Below are experts of layer 15 (counted from 0) of a mixture-of-experts language model. Rows are named router (the router's row for the expert), gate (a neuron's input weights, with its number), up (a neuron's input weights, with its number) and show model dimensions 64-127. Each number is 128 + 32 x the weight over its row's rms, rounded and kept within 0 to 255. Numbers have three digits each.
After each expert's rows: a language model's description of what the expert responds to. This comes from a sample of Wikipedia text that the model never trained on.

# expert 56
router:141153095119130122196175123124144166118076142095154145119160157169097124116147109149150086132096159242171083164132179143140103153126143109126094103215141170145162092173122131136079063101113143
gate0:088184105141111124126097123140194075189191106150131131150174141130150093112102135170080133121123136145192118136123079128140106165153090101101132152136132141169178099153137126123159150104076085
up0:091097138110139137132093116109132119165146141169138091124142172143126186159150092116182131133075138114114093114046074144130081136195101152131140123115136097130168148095127095167136154133149153
gate1:103118071142179181155158107085101123096133136100131135149189177176090115118137111150151151127107138143147124138098132137142149160115117201149084112155111131048126134125167116152137132104173121
up1:123112119175166077154083082109175092165136135092134148145125139145133102136093147124121155128133116084148150131178091164210107149150132195091171081080111142188087183124117126117130100125152156
gate2:138132144065113147113144162119135124142094135128061181130186171100150086144148160112166130096173080183177073120184178143151092109088164100099139148124102122173096128114140139143085084051097098
up2:149185108129148078117152162093107113146125148097166064119152074093156156104102127150114081103132226192163099143085139151069103145082127083111173105075119121134116106156128143075086097138086172
gate3:103107148114180167104182134112159080096115146110130131108125138057096085152136087162103107134123081084086073142148150122115048088082137082128155076119087179090140128170191144079141128145113129
up3:129128123088101152106126132144085105143124125169128136100106156135151150176126111143125126099109149204165133106088094107069069112135072144125086116140111090064095177164128114041131120111094188
gate4:128139125163154080190195196170127111107115070083150088092094142141114121134116170167138175056108131144167131163066150161103144193134122165174153069208151103156163065148134154130175114095121101
up4:158128092140133101071162110107183084150152136146085107183113070085057157191098178208159119118100127130168148149091131042132179128139116156118173160124139116123128095139100149135119050106141142
gate5:139159107139155110074123102103137166120113105043105068122154094140103131115154119105123151118088184130125141121151179101082094138139113128067129090159160121139114152104127184155059152112104099
up5:128145105147086147158137127167109099128078142136169105115110146166122109091086132107175085155156106083159155089124150134091145105135119115148122102124147169100115118125177100152155083125122103
gate6:109103152179141105155128111137126085090142163067107111104143146139148103083125168101126167145141165140122153102147150093152114112064127105160082156190085127193132153162185098145150110114100163
up6:124159100177108117106174094119097076111098114124166152142162175151121193112182109132136126156103155229145156146168193076121103098143165105127110145133167139164120058109123112205119081112149120
gate7:125097089168140137128086148116131112126167141208097160119117168152118171085170143110127123141192083168143138173127145076144210138131144141132170122136135102122124070173132174140106144126145163
up7:145134086170093175135144069127137098075168112135189167153146094166179123164086163104147118139185129146142085091168165149064132157139133146111121119147181184213125111115109073113183122138166130
gate8:123112087109114119093185177092120128114114116127122091147152153099131121139140120094143132157065194167181156131110190131111086096166103194174147100185156120078110070213140152120096108117127089
up8:118116083122163060112108117131169151086122144032158101134163171136166132164143124099183095201112052105131162113168166096102148165102145085112125070118132159125090160161138170131102116101128164
gate9:163143126100154111143238163082145137095118085139152096103110139112100041128158127133133107128117173105127116154166086106117074119103146136221118086133172088135154136135112103178146179073142156
up9:127112189092136125105129134089113136126095106135152143161143087143183117124097126127207098083119108152087130120131095145177152121094145165144157090097109098131133153127113183140145112115109138
gate10:134048159113133124127126121126129081147142123163226184135159148116147074131133158111123118138101068070098168131109147100148106127139097120172100124131054128121148126101123178156082126106136081
up10:097122212096147164133078073157156163136163145098134163180149172146100162188142128105158136108101140111157123154145163118139132141074117155152088088163108138170173158137165092073181141138121123
gate11:107143124118135124100157139116102107144135095124140103207111097075073095126090187137117073131123102121113127077143100094098152126127149054158100155147133153140176080078088102185130081136109113
up11:123144072118129145157154117126114114125110116145082109195138058123082108181085153138167109144155102072161085101158031088138113167093122107082104109114121114167146125108107073117158095125118169
Description: Generic nouns after the, a or his naming things in a text, such as film, album, group, song, town, school.

# expert 43
router:120116094158114143159163133144163137130126173093160134177198142147167177161128118131139086116051149221183127199109139114143072113171110142092091117132171148176135095176111055172087084093124137
gate0:167090089137083090190070173157114164138123093066111082115141059117192117126159110087142108148107141118143134196102102108103170153090128155119141096084163084116136142089128084108185136122132163
up0:090127109191145133156182140118132087093144152167165119143170115154173144118066128174149114129103081080154123129112178152145164105183123104138191128174186118098132069173165131143135116132049123
gate1:129149139172187163172111166142142124096139116080149163126141167162114156101057108153162103126107195161152096174075122111115083079116137136103156093123113150085111161162131100116096205106114151
up1:085086116155094154070169085107151221129125130135104169126080130121110145161112174154121137158114017118157132174157115093072178156101137129175191093104131130092116081147119142146132097120126126
gate2:134142107125146129095095136144175148144140157146155109129163192114152099117151118098108148086132161136141090179153176117133091132132111193062179172157159080144168131133147140109121113082113091
up2:128085132128115067140123152088142094159109131105159151164212135154196131150132076140154127149093176198152173161104106154085129109146158158096174106115110180149144095121124107157067112062089091
gate3:093122113169106168164183140128095097095174101120212058096107171114156104117157118098144127122082183100118155111148161147135122200112055085124107123079142148119140140124128157098132124135121133
up3:140107076132118169184132155092142101161115140110185136129128110130091112200090116119137203110124122164132095157098185148109125037138093120120121121109102122138108142159127125114110187097103186
gate4:145174125130128193154169159154155114075139157091152165125110117148155053102061132080133080122146174126144164215093123126120171063102127079115118127114073150133088119140133107151140111068112168
up4:093161093118132191082123152136136074148074095170192088118138191103123169093141147154116075171122143146103141123129118136132084134140108097154160130088133155171146148074143123154182151133138091
gate5:150179090068053099156117138138160139087127136111153052144224116086125168116094158124133117127065201127093142070149088146133090085146126185110110162157169149133121129172106123077108130130121142
up5:102193139137096135184128061153178124135120104137104135186075110083134029109122118134144131190160143051134119134114104122131059126139085113162115129096101130157122088169130083114212149084114115
gate6:088149144137106103134119146138099127165131160123118106121117129088149106137059208027111151124073107125144087090137117079111106087112163172165106139115132143172037167152179101087098095143135157
up6:102132078151164127104175173167181165131143144108118135080185068134100134157135148182117078110107161147107111153140137098160077143095145138110091103137123142059131174101137091199073135103182095
gate7:058104116128074095113126106168223116139210130143115150179159129126188088116117174157131136132136091142139128102091141155130086115148121163116109123065094047174141085130109135142143085123085129
up7:159125090150115182099123151146085058103121094174138144095127166170122150065144130105185164170112186159060125181142163100114213103071107142051145126089123151138090108114095114110175107171154117
gate8:146083077128094152143148106116116126129145132122143190142112155156086132176121074080193128100121084124130135213144103086169110110134135082142091175156142117178100190156122089143095152114120171
up8:099140153105131073124150171128170138120184170129130089138122207174138108104095125128112166094094162153077138151175115119063194167106089116162168167130096120179055076160121103152131103098112141
gate9:086149048149105081128185173097156131130149095099160087182149155122131105155067168104176149140094111184102152158113126059139181112121150132131142191185171177199122089177113123103132078134100133
up9:129149135146086084127112143156122124102152145107122067188139109143182148169104150196140105154095099159154109111118098110146161165134071099152137129102159154195154037102149068137136083139089151
gate10:171173101212123175092145100148144134129147117114056145163165152109136143078142111116096142129093131118136100153162117151123059075142112166128108098097125097097175100116120129149173114151100075
up10:092142093202115133128155066118095155113128142155147089103185109091061152120147096182185159093096176134173151120118152168160116121146162092118118124093153076159177161106106124153079096117097038
gate11:112148133091123170117092074120144110128122136168128138146178115103126211110109166137102136122122146125123118180084137128191158108168154116182141139129089142167133081143163109200130101129118180
up11:071095081120085164108144151056137123088119142106157123106155211077114162121133125131101173115120130152135131129075132111132101130134097112102127157181145133171179114094088117056100118107136089
Description: Endings and heads of abstract or common nouns after articles, followed by of or and, such as development, process, -ity, -ation.

# expert 17
router:114097059116102149157119116156128196084089163081176173132096151140109140186140167149117057129074092202165116150131133138136153128174125121121094091161184114187088059186104122106107086139129166
gate0:180137163172195103180154128135178146118125130201079096138154166126141133148156148149111031104100193138172087152110094104135115162091116098174132203207138116164172125144130187140091166127154162
up0:127130186119098121109136142156107202163151120157158206104121130098060134120114171147166188115133118095110111127109121109124140060112173122132093113081116068138162109127161134099135147139129124
gate1:113101000146169108176134096105138151093143137130112112147179176151136098181201112164161157141087157112169123057104124134073164080135157083137114136090144136116128144107124147152120147127150087
up1:075122073169111135140131113117130117209112127111197107137166128164125165098131104158153096090150134184109133128093188111199129128094124156144103127133114125143168159099134152159120166096084155
gate2:124152054117176147144112158093116148164073108078138178130093154106090080232194085131165130125109109134161201143115113113181133119174082140117108137190158130113135106107112085112167093120163111
up2:095056150110181108140099147100139103077198097169144165188088127077120132136133050091080149107166157174170104128131145141155138093107107180127129177124137128134087101130095170152100081141110110
gate3:103132132142114109166161099114129157073152154100092098086153162109137137166155152169112124112061140168124099115121132163154121144155129113122155118126163096173173118193104136153147170147153136
up3:128165128148135150186155157122137168100182122133199152160150191105190126138099078134159100111164141222138091150084179086121118115173131150108119131086116139122117132167133149088192208102200178
gate4:144065161159111148109134146167091088150145153132121121109136161083105153124192181146152120102145062155150080081132137152092140194180141093111095104144195076153100060120120166141182169158155159
up4:123215077142078176155153161144173099097066174126125115124141069119109124114142147130122145149168119174084107136076155111130078110134094171162129127108087121166097148126108107159091102110142078
gate5:150163138118099109133163114132212159150147134090142122162136161059104165146158067130128069150111175207097103111117051107158103109156087137159127130097146094153143099142129138076135112177073139
up5:130097083108101210119126120131106164076126138143108102139164152137108127174147151121175066105130083108094124132142116069153135118143096128142071171149097127169090145045141138093141116123109138
gate6:149123082164101098092127120126131162109193150157092150089128092136117099127156114075109078172171094137144129106144125123150086139126137184176068093163142049118179121062141131157163159110137163
up6:164106121192145091148120132150129087113206160107116152177187115195191132166178111165105111184120126090121118097164110084114108146077164131118123111173168154083144068157093126146188156116194151
gate7:141170067105080105126129113095145088165158195134196143170181137196145113160136119130128130093104085146154165146133135111119161134198198090085116155136121092107123131101160117103135163157146118
up7:146142121078119149150090193128111121087153054122068088088177096117149138152153128177085127112149099124134068159187090094078169128155142141179097090174122151074132179156110174141085120099160074
gate8:159108135066113112063072161150143165172104133120105095110115092131143134119143148107125160108092125146154108130144123111096147129137183123196124152143153131121105180122115181143090067167193116
up8:097162130123066160059126151135099127118157163096132130150111191040123099107121140154113125139157138114155165105104132151129124111151100122139151137147076138128138138099139078138150107135150148
gate9:094143086082088135185191119129144117134110164074112143118124110167122164147101134161145088140136119129145116119070098086125131174149083123157103140133115080120116118162051155112138093129136142
up9:147101141128116136142191102158146110158140075175121113143159169146165140121129096081150159168170086125188076108104112200125085070158165133087119101103135090050128143113144095121083138189122147
gate10:108126086122152147177098103088158123120106149140115122126146135161087131157085155155133072157103092140171174171151164168201113076169149127082073174128154160140161115143136086051114145170124143
up10:142132092134122108110152119176139172142145149181112120104133082131053144124175135175111165119135124161143124108129114193116082146092124095112163117128142152002156138139077120151114137121177124
gate11:113155146105203130073039140184175167138164086157138143127102154063138102095107078175083166183116149170128127141170113121116111182081117117119083166116058140127159163122096175101086156149164132
up11:135194134130182166130098171157100130073153114197114164150163155086160101165105132126115108147116079109163118147108130126169116088090116121147150128123120130181174163139166116120166213124141125
Description: Last word of institution or place names and table cell ends: Stadium, Museum, University, Group, °W, pipes, line breaks.

# expert 21
router:134103141106136141181115080124143159126102163122168129129103114190143159137152188192096071118119088155166116151202145095128130119103136149112132116154167150173136119126111136105025088093156107
gate0:110057129091149071147157106138164122138172192140145173089162165159114091120077149159085138139066088170098143164150144134157111126123135122107178164086096103230135107152153139104189101066182134
up0:181127121120160131161115198094141127139101164127089151141110144079134122095134153162141052167152165202141103155165162116178143102097120110146123139110102148131116109135135120150090146119142082
gate1:145160171122116140166109133171112115113147172102166215154144127185139163170160157105144139133115182137170137185153078141139145156181124185151114150150068151090106110169174147074175133122082162
up1:120133153136100139110133140102128133136070121112102149137119134166202066125161137142114101138140047124114096080159171157127155137164060088108091135096183097077092067127122123155100109210097133
gate2:132083093095176126188118157137133083142115109176206140137120145114157105180083184089116079133107095127068136087146127186111112111164163149077125055165083149127114157182112157086078119175174117
up2:072111162143092119079122141115092151119167101050117140153109173102120132132138060115203198114116145086157094114150109111119159148095106108130135186111139138093099080141114143153198111099127092
gate3:132155116194124114129121067186158227115145139118131141150143125134131135134129124086109082100127146113201155091146145111135193127130126130136151098138150136096147120091124105141150124167075148
up3:131122105119080213149120090148110076111108152117103116135130214104151104076118089150119147080156049159113129156104127095087086158176170148098123163158072213128134108161120112152115141133208153
gate4:101121189099161147145150101106119146081136090122140140113137134177144069090129126088100133115133094162106164189157118191149109157079151116133130109122117087121107068080103135124060131091153128
up4:183156176082149108139101128139154145144156164099162106133136118082091177147133157105135103083112111112144150110138115098099108100180091138107159054100081100092075100163079125170164114116078128
gate5:123097150096169095095149162115155137151129079156167123144152095161137119077135147159079132119074143063118102099090146137179076159088114184118122068108153116138194105128133080164163120102145125
up5:141141142180121112156091125099142137154166123186158118159114120171165122073084141096156110125127107151091146138098171131141158176098147059141118160088158116144173081107122156082080145088087137
gate6:134134089108129137081120079119097157155115169161088147101088103100170117130125161098127089147075133152122143137113159134237148097125111106076113096153103142105163187143132183089135147121124135
up6:158116113118157180128150117105124139127130156106106135143100096149140128138153153152149101109082143102178193149114189120166169083126149116148097165106114089118116067128120192175133149142152114
gate7:105117144144091093137156109121093149104109130119079090149138144140131156135072119104022156178138103162137182103180167108162090159149100129096145076148152115171101179078150115183092126149100135
up7:146096135144077147161151101118133112071186128142154159102102143094088169119159134126108185157156180086160092098112118102107115127148076062057129147183075134165129109097125186132116163163097082
gate8:099108131125145093125141127127131142110179108145168114130161116127136210178121152140121066059145124109088115137075158143139144118136117141097158125138119180192165140129145175134130108142115111
up8:102144107110114138173141152133147122089072099090083149097125108147181139160138158160097131111131122114097138121105081178091091133124183177104158129154191083090146120099161152116087128138171100
gate9:131109148118080137115121133115169105086175163157128101181100152205127117120141148140108094083081105125160125115139133123186108183076132080119140122105092119125134097134124024107137109179086084
up9:170102142116120091159131117159158135075199115082111153137099121122138190076098138168126096076091086100118122088149140108120172103164073148049109129181140152105105118126153182090134098159167150
gate10:158167071109156068166092096124098158098110146115173105121154161200098202124131154101162117156146137159190093140120131087107150106152146149137150130125137189104108065113155082105105086127094092
up10:081174164097145174084122176178120080099083090115138124122142107121154135134130061185128153132082098126103117121147141130132110076183103140146099137171108093090182131137130151170138137107113131
gate11:116087102150136152204144066138147179100199158094134169109103152158113133114117189147124136119096091123135117150103075144122119113141051131145152102144153141122117142067153115119116112075128090
up11:137155153139093126083148113153163131115127128113110127165117147052139146156088127072122137074082141116089191123156115131148142125144141160108093113155123113104160091145130114184155134155102158
Description: Single capital letters inside acronyms, call signs and country codes, plus LaTeX subscripts, braces and non-Latin bytes, such as WPTT, CZE, _{.

# expert 9
router:146098150144148135133151108179118124114136145125104151107121088144127135108197139177053111131135156162128175126126124129126098135106173148110070098169189166163171047202124142155132045157119083
gate0:177111141141130122129181110094109082173151137140093092108145056118146111073155112142104122085094173151152141118093072083181100117136137106089062084172148128153144061137160111092171091097112083
up0:101084122160114165139127135149172048133132172137064112163164121122141119098136186106144121164118144102103113128128126084117121150081092093109145147175112108101123027094061212071110131093100128
gate1:135101157130085135137157060160129126133125136109136154127193078124142108111137143178184133163169176092164185130102107131127062084128163131144120214177181113168113089133116165109101161110125068
up1:188168113110139139096114128183084121144170125148149109087130113087143141132079134165190163187123111143164152137117134158134125167134165115162155052090091143082188153092053137118063117095065083
gate2:144133147125127132095174068165062199080194104176108140122157130141155127125171091134149082174078136206113147117112117159154138152151210133172123120105146176138148108143141127202153090118112117
up2:093091112090157161134110126131167063080160125122109099149162112053118105115115168135150103120107120167134107161134101138093099153108122132115147197097150043093127091153159145153104175167101144
gate3:159100122150124120100207135111118150196088075087124132139066128122159142068182140147052134175154160150186128126136163103120096085149140158177111128102200120134122083105124182139125148150144074
up3:208095148143200098148185150110092138116201161116126085118118102138100162101131149171157123150163102103132114161118151115097106165143163111171115093111133089128073109125082139107074132162121127
gate4:140117124098153141139130104106096170139157162163135116152136131189157162119130140158149104137175181151103138095122175145115119119084111146102158081103093124074190141156135137121046084179077145
up4:114163125164124157126086191160163106124177157152136106145170051115097068112147132108197117107167189102121126136135094133103140114203149137171100112152107194131074078163105102149176087116050160
gate5:100140129139164090127119098126167110142149108122111133125101126090099150075151120181110110086079199115151148174092206167104134149120139156101146165122134139077068133177128132125100100104121090
up5:124132102124091089217135154119102169143134188124148121149106108128113127147144131126152165165075098128090097172094146131121202103125122141114127156081092137142094128104100143145055118161096119
gate6:102061137148106091145127111151088094113164145096166112158164136141125126115215180163105147173140132136161133179127094098126092098152081146082166092109078105130157121141076141090135087141089067
up6:133100141099100130150147099102139134109129147182152146165129097129065149161189122144177169166108073106079137151136087131085101096121096188140084151145145069115117117095180070145102139107069131
gate7:116049121129166110157116144155111113151143100178092149075103148114123123088169129134091137120099181198122194126149185138128163112095186127114141087143164124168120152181098117137152217120127114
up7:134120099174137170110164089158151184140170093130145167098152099100067131150114134151129112150150160157119194167122093057125162127139107137130144119118151115130075139171129112092116131166170175
gate8:087129147117163082119092156178115097124117162115127171129157077142172108118130131126164105135111140142089103105187140162105041141145086155139051143154165148152109129220126143190128097082112152
up8:078115126129156133213124160111099172117154081128137099087168166172132123130156125131152166154165131127135157095121139077089158188155084186069130148162141079130114135053107099158113142105142090
gate9:129146116109106153103052179110055142121177154132128145158147117130136108119140100106131128096148175125057138167161119066172114141120173178126159118094123178101051088154126188159041126119202132
up9:116094165129131127111104149111076166134112129101094129140097082068107162083185087143151109140146127124130162071133175133144131049166172193171089138123138157156094107132112118172123088115124078
gate10:085086119126127146114077098137069129098124115144124095192075072152113103103154174118050114072111148092097162145134086150140114178106210170123186116122094187104179109109174145084105094127168095
up10:133175191203160106205130097087104113106130109165117148182131156151127170097088122096117206137115115117135156180136162135117098130165074150170119102184160130066128167153096101094124119117066158
gate11:124139112142130098096144157131139095169144080119135184133087104178141148106143131101122097142196182157084196109095177149103091088087070146140115071147166113125124165138122169160105086192118129
up11:121132087068133112136112129128107124099101120121102077155137165164080143166196091186106079187126076154106138147143156114107153139146158084140179139162134156119101100158172192098110117143075096
Description: Decimal fractions, coordinates and area units in geography stats and tables, such as .7 after a digit, sq, km, ′.

# expert 18
router:130091112150140141187140108149191138158100150100116170147154142186096156152116104136115141136109139233161131164112118106169088160109136135091098069183142207163132062167122094146114077125126178
gate0:182104111164142117107094094149125171106138157074087124110100099184131133136102138081116135135122145180081105157118026134091156165159131156122150127143174144140132110108136117194170084162133141
up0:117129123133137137102156086099139129146070146065121132100129072122169126147205092142128144153133191156204141125081077130144147139117093134137114158076211103084189136087138129114130041092169121
gate1:110117168158136108150152131146151170123142134117129083130113124141110057135169106107106099149087132135110118084144113131105100117165148150115074123050133114096144196159114094135187180122208125
up1:072131096093113091117058153137074148153147123089085135107152134137159131130170096135144158107092141144140055137131195126182135210120154089102117140134149143173128145101197093122144098111150175
gate2:127143145106141061172166154191133105195059117092138171145130182105091090138175157140088154138185086190140169120075150183116098123124105145145142114115131106132157039178159117194154095133087101
up2:112186107101094049093142162150138133106128174208160122134140181141132134159131158162157163144134104092122122142123130152111180132148149161076153109111117131042108129133183175090132129175106075
gate3:078173129097127133125133131135176036163109128142120118114130118101163141114182096124111141151071127146124083095200114156178067166131169145151130060077138152144125111151099104138146094124113118
up3:197170076166108133140157107120133115127087146086144129154136084134182132055079110184105105140125135109196130102105085115125149145154179120117138144138114130087145157121137136106121155113130076
gate4:134125105139116164168096177133182131098066171158133101180130113157160163128123151108070114130126159143096115116177126088218193170095073140101194122147089137148142123135131139117112145128061135
up4:138152119139076079132140101151155103155102127083074166151119077154125082148161143147217128125208126042104093132111162149155084119150147136099135118193057078081135132108118153107164193080119123
gate5:105109150068117101130153125139110064124120177108136095149073165101137113157090082146115191080075100157124080110150119113175132134150143176151105159126150117181120115144144118150153127110135140
up5:087150096153174131112135137147147082095128102126110152125167224115139125120128127167147121116129124173098118090095134110099102131099154179069100070123143149163112126169139183097097113137146158
gate6:092103078190146118155124106130109147143135111105145171107081050153107143103102075113149155138085128191100130171115091087145133125152107191172167090091156137128124087098146105169144081113102090
up6:052138147099084093138108101128094113120122102113101135166181132155093124146107106091118161150121106085118120200113106129140106142097144143112130125160163110151133140141126137067101128138097069
gate7:167155104144119199168139138153117146063103128126126073109170092148068083137113129104138182204108167178102097127133172152109080155126147143134141137099221149145140058146176077178157125113129153
up7:119123133131152081148161165213175134123114112137159106081165161081101132101136106119099170074075180106191097143129134105137145158112112128099170127172149198129133095147143113149123106142108148
gate8:109081103086150127098087138141206156099142098133160109159183135107114108118143056132094116172067155160139130182129058131152181142112145106109080126071146173170146117133090113169097079151086107
up8:093137164136139171083073072161168133101179151167103119160158119110096094201136100111087066132128119160154154174165113109118104035113093161135119152112138132126159114114146135131122136118111123
gate9:103162149123174135112158139076133118084100094083131161151131153083125185146153104149109181166174177147129092096071184127092110095156092142117112091185116157168070135154147057163108093198123183
up9:134165068119067115087113087081192157105118136181168103148129138163101141069099137119092173123109110119105158157089122136088152124167114081191137153097095155126079083131129153149175146093171114
gate10:116115124140177150128134134060176115172094110086121134100151126133163132133162088164158107093132105221134185120068122137155121081124156120150156166094110134068138084111120130175150146119134150
up10:109108080098167101143166101157169118152075126162151175074124113101110083133147157072090121180169126109063086132153124160167185129111091150143119081127134146171065103154166160098123120135120101
gate11:143129159090096154129074102138080091140119144107114150098146157146152148152146154131150153122087116143090153159070112151100194220141163141170136103180136153156102129058166096152139155172125169
up11:126109137124043104117157179090134186118169157129192135110091148133113191159157120149124111150137105120129144156138123113130118080116166099135119087073142192161095087150132112113109149078118128
Description: Units and plural nouns after numbers or ordinals, plus closing parentheses in tables, such as km, people, years, members, s).

# expert 24
router:150087066118152125166122065150164136110114159085127130142145113116113116143141185193123095127143103164159074144095122146123146173127155072139125116147160112167097078123103068120096122147144125
gate0:173146110139145089121145177078170124135129089069180160137099109149105164153138164204134189109125081115141092094111196082146140118122113115202087070138159061094137111190130142071111100121077141
up0:134126149134150115129115072151112137140132096067159116127107136120160139148111124206065142155168139095087137151067129153137132158097122104114115071099156106116173185157155153125130120181089138
gate1:146106093153114139178114057117097115102127139120128119128118173053100121179128108103112102159117150161107081116095168173081104107092119107138145138125167110109161153162096111129130114125173174
up1:109107097140073103133052066140145159082171120124173117109139116153113113124172106150143131130155174106063128164128149167161149157144157159065109123175174123062146149127097153142077137140156157
gate2:156152169137137149169175140155141132084053065127112170126079194146082142174120078109111132165066151169050138096125172152103162130139166115124129143138119137130108103099088125172122153096103115
up2:142100129107215143169133157073140168089177127090141170096084173156141150168185130102194123137156151143124070162153163153159111155168135125140123078093086103096147158147127188122123139165124052
gate3:195123123075127120097172120112123183086170123144144138134089114144175096167168141127084067154121147166135162092126087102092168171101140097156054178193127164109177147092119078110121105140155072
up3:170163171140196148185109114089111159189133141045144154120094098119113135136136125146053119133166138127074124112154130114151109165101107102138202145123151073075074147174068154120081100073145115
gate4:186136121147138136175187165080125095073125126139136132136099094043138149108176122124132148181111107140124059131118079110154176171132168103105145108165141121122142104160141093168180147123129120
up4:101136111123152187135094152139147118142104074107155140164166164084091108167129169155110112180132136162159088079101097142092109203122122116076131137137138130160104073078161195117098193142090117
gate5:111121125151147215184099139175077113190106103150132185125138147134165116101142099144138135121106167143051113109066103106191130143164141122150129147158109110083199104123174143099112130131149089
up5:121122125149099190103105095130125162073067119107064181102131201099166079101168118045160107118124134085130146139066142101144099177122147126117116105136181136104132132182159124124121100103096124
gate6:143096119150079142141143104165108118097146114075184089149083120079165130098227100148129105142164140126186152145093170113158145151145154106143179110138187110124105100087141145155189108131134168
up6:143152142122131101121124114147122087140113164140093136120121193101188168131150106091107121106125113157107079111102150149086125148139127098149076138107074027130069144128146154207090164073106104
gate7:061145101070129082107142122150156175092113130111137147164131118209164116088115093106109123164159127178149120145177086129120142111122089136151136124142166173138155120154083156133128120114111103
up7:161138088084146143129084133109138164153053104129118138123219170089086209151133127132149135195138157104093140112132185096075102086157091130108171092126108118161152164117115123160180166100146148
gate8:133076142118150110185129135108125115152142155120111085119143164123127192166112104113107064127162168083150131078120115124124119158162152115137106146139110052114126108172126145100075104200138099
up8:138105131115127140062075097176133150154159152149149175149183134144172129130163121121082111133101166091117138189160135093121167121119106119103079133152128084097133139107142125148092150112074135
gate9:137119154122181103117108133130116161139068151163154091159124098141046132175169084112108135155129111099108107137099109149092141172090109140141165154110111095106076102059161175113098159186116115
up9:127126093130085113129131074116130182118135222203159145091094140120152127089128133136133040105104114097185073152175138138155147125096130088075105139140181148113106119128124116097114160134155120
gate10:081165133113136112162091100161177066123098096110155117151093171083128136154136083164116141113166071159121116130102190191150087111126146147057163132096133108102162157154107155198156113202171150
up10:153127110104156170131138149109151182144115143157114152135118150137142118167146109164130053133039146147117149111110051150124164200111118107084125076139085098136096100117109101086115102068091094
gate11:156097121196151133148086121151149107050092126154106095139158110121097103074148087123092124129130171151105150098047121075120146132182150098130121062159116103114106097150133172186131072145125112
up11:114152110128115117109147175127181117100137107079119130164139132169151177089132144150118157136132075113080198141147162132114090139121141132075173133059113069148126122166105154130108134113107061
Description: Pipe separators between cells in sports, election and results tables, plus semicolons and dashes after scores like –1;.

# expert 38
router:153091092120123131165109099121174174109131181146144131164128138119120170148124161242093103107147088172177138210157125167110127163104125126132110133158153131176125043148147087152098081181171144
gate0:167145137107108163123080079146126110103118125098173166180098105106116175072098071111105129119191124179143154118171144089128118153097158126110136118122083138207118128178115153134078061167142130
up0:168111122104123156150170131115158127153151155088119086166145111138123165167118074061055083177127140134181151181102139128129084120104123105189194117111102107135125072123136136106104164195162157
gate1:127052096166144086118099158104162066120209184179153136065083144093118135130057128154132123132110105119177130143200157091149129121142145164148128136071081140126119141122133132212122111116167131
up1:156136152122131089090169113140123159112170152117133112082096186131151180117140166158129130140176112167155103129151113151114133148118135120149130149186074147068105147116114183148154156118102155
gate2:137138143071144123153181143165170103117099125136093106161121179104136069170135097227086117186119055149186128126130177114100058129119100099125134134153112125136146096149148157160079141167123172
up2:163089109200150083240119131151144054108139143084129149129157092156112093105106100167145092143116190056134129125186135130110196117137103095128145135169149176160097146128139146164135185194100163
gate3:127117126115141098115079071052072232134154154131119136115105166153066133111115147166133158124105188099108119165159146123150148069152087153122098131095087118086150060113118090101082150169165083
up3:173105135099127168198159183134089152101161152085073139162093168142116115106163074077097092105109103106136166135123134124142093091092161168164070139124136136173091077128155157113138160123088135
gate4:167166101121140134116115155139119089125164092075177156117136106122119203064128106156125112129137093116133121129159134139182084147157183182124078121144122193154145142132110143159075080109125131
up4:127135134102139115129142082156149080113144223153135116199131135079159150205134124173144175114138132101123152121088141070107046117127068137111103135152124156139157136135102143064128130113179128
gate5:111120160170193108156076081204186120145132122096121065118096131135140126143098160181149121136073157095172099134187102140145117134147127137129203154147172111158160136107103123111112133085114147
up5:094115080150150137191119145120138151195120080108105108117139113136090176159083113109137094171144106110141164139093142101143161111113098095091098104150083131143050073098069153105120098142118125
gate6:158109165110080129095154126138159128124127162173163132128166145134162157186098144163094177129089209146201132170161133121097123135145176124179092201094145119159118116134100158113152090111119129
up6:095101113125117071160104120139093145133152135077100127099162078116112116124180151145047091139153092181138140080152129096140133142188144074120061087083048157144110151135117125095138125115119152
gate7:186127114132154115118163095164108093122130189138139173124112079120154118144192107133113113124134071101178109077133135133143167164157125098147092165122081099132150104153147122110114106133073078
up7:132164123164078106125136119148154189080119126084130128153050167112113179101096125135125194167146199143057128117127156141168097119065128105114149122126108093145141140141065102126117163077147089
gate8:132060149141112109074156108094137144088112145129146129070160107142143080068130108092085115170085129097128117127137069173125197135139144117113175118132139119139104129118176092150110087057105146
up8:118148117152125150127120057108132110071125085137104156102148114150138131129146081157076162141102144096125155086134117169187144104149157086160148101139134177138091109061111050092128079101139135
gate9:059114121079103156146159079138118130129155177150166134152096105072057164160103132197117114135138105138123146120153119101135111166136094114120136155176120100119134106145150121134128135171179105
up9:116090140110083124189162142077114072149157095080124104146184077125115164159115109157099107118097141179119160190137127124136128114111122105154111128137138105148084164082069090098107153104103069
gate10:139141093043087104160097126127098137141073111158143167123094105136187137099086147107138086113170174179132180115113085150109128110164071094173153123101181116131115127146100139138170091134169128
up10:172106122096070118064156193158101135110115105109104133125112193130097082114126115113125157143092135126188061206120144152139080110159169113110119181131122198073164110127143093038130161168099138
gate11:144110185183139147121162148183112118105125069142155100154098099146108159148144148154145120177158117113106145137147082143104106131105184169141077110132149146167142104104141153079150080138096124
up11:122085143144116154150129130092149142115080144075227158137131135138121145074188160143124138087119137139164139120136175110110114100142107161138111154159102160123145135131120093108161178125076173
Description: Pipes, dashes, scores and short codes inside sports and results tables, such as |, –, 0;, MF, FW, ITA, Men's.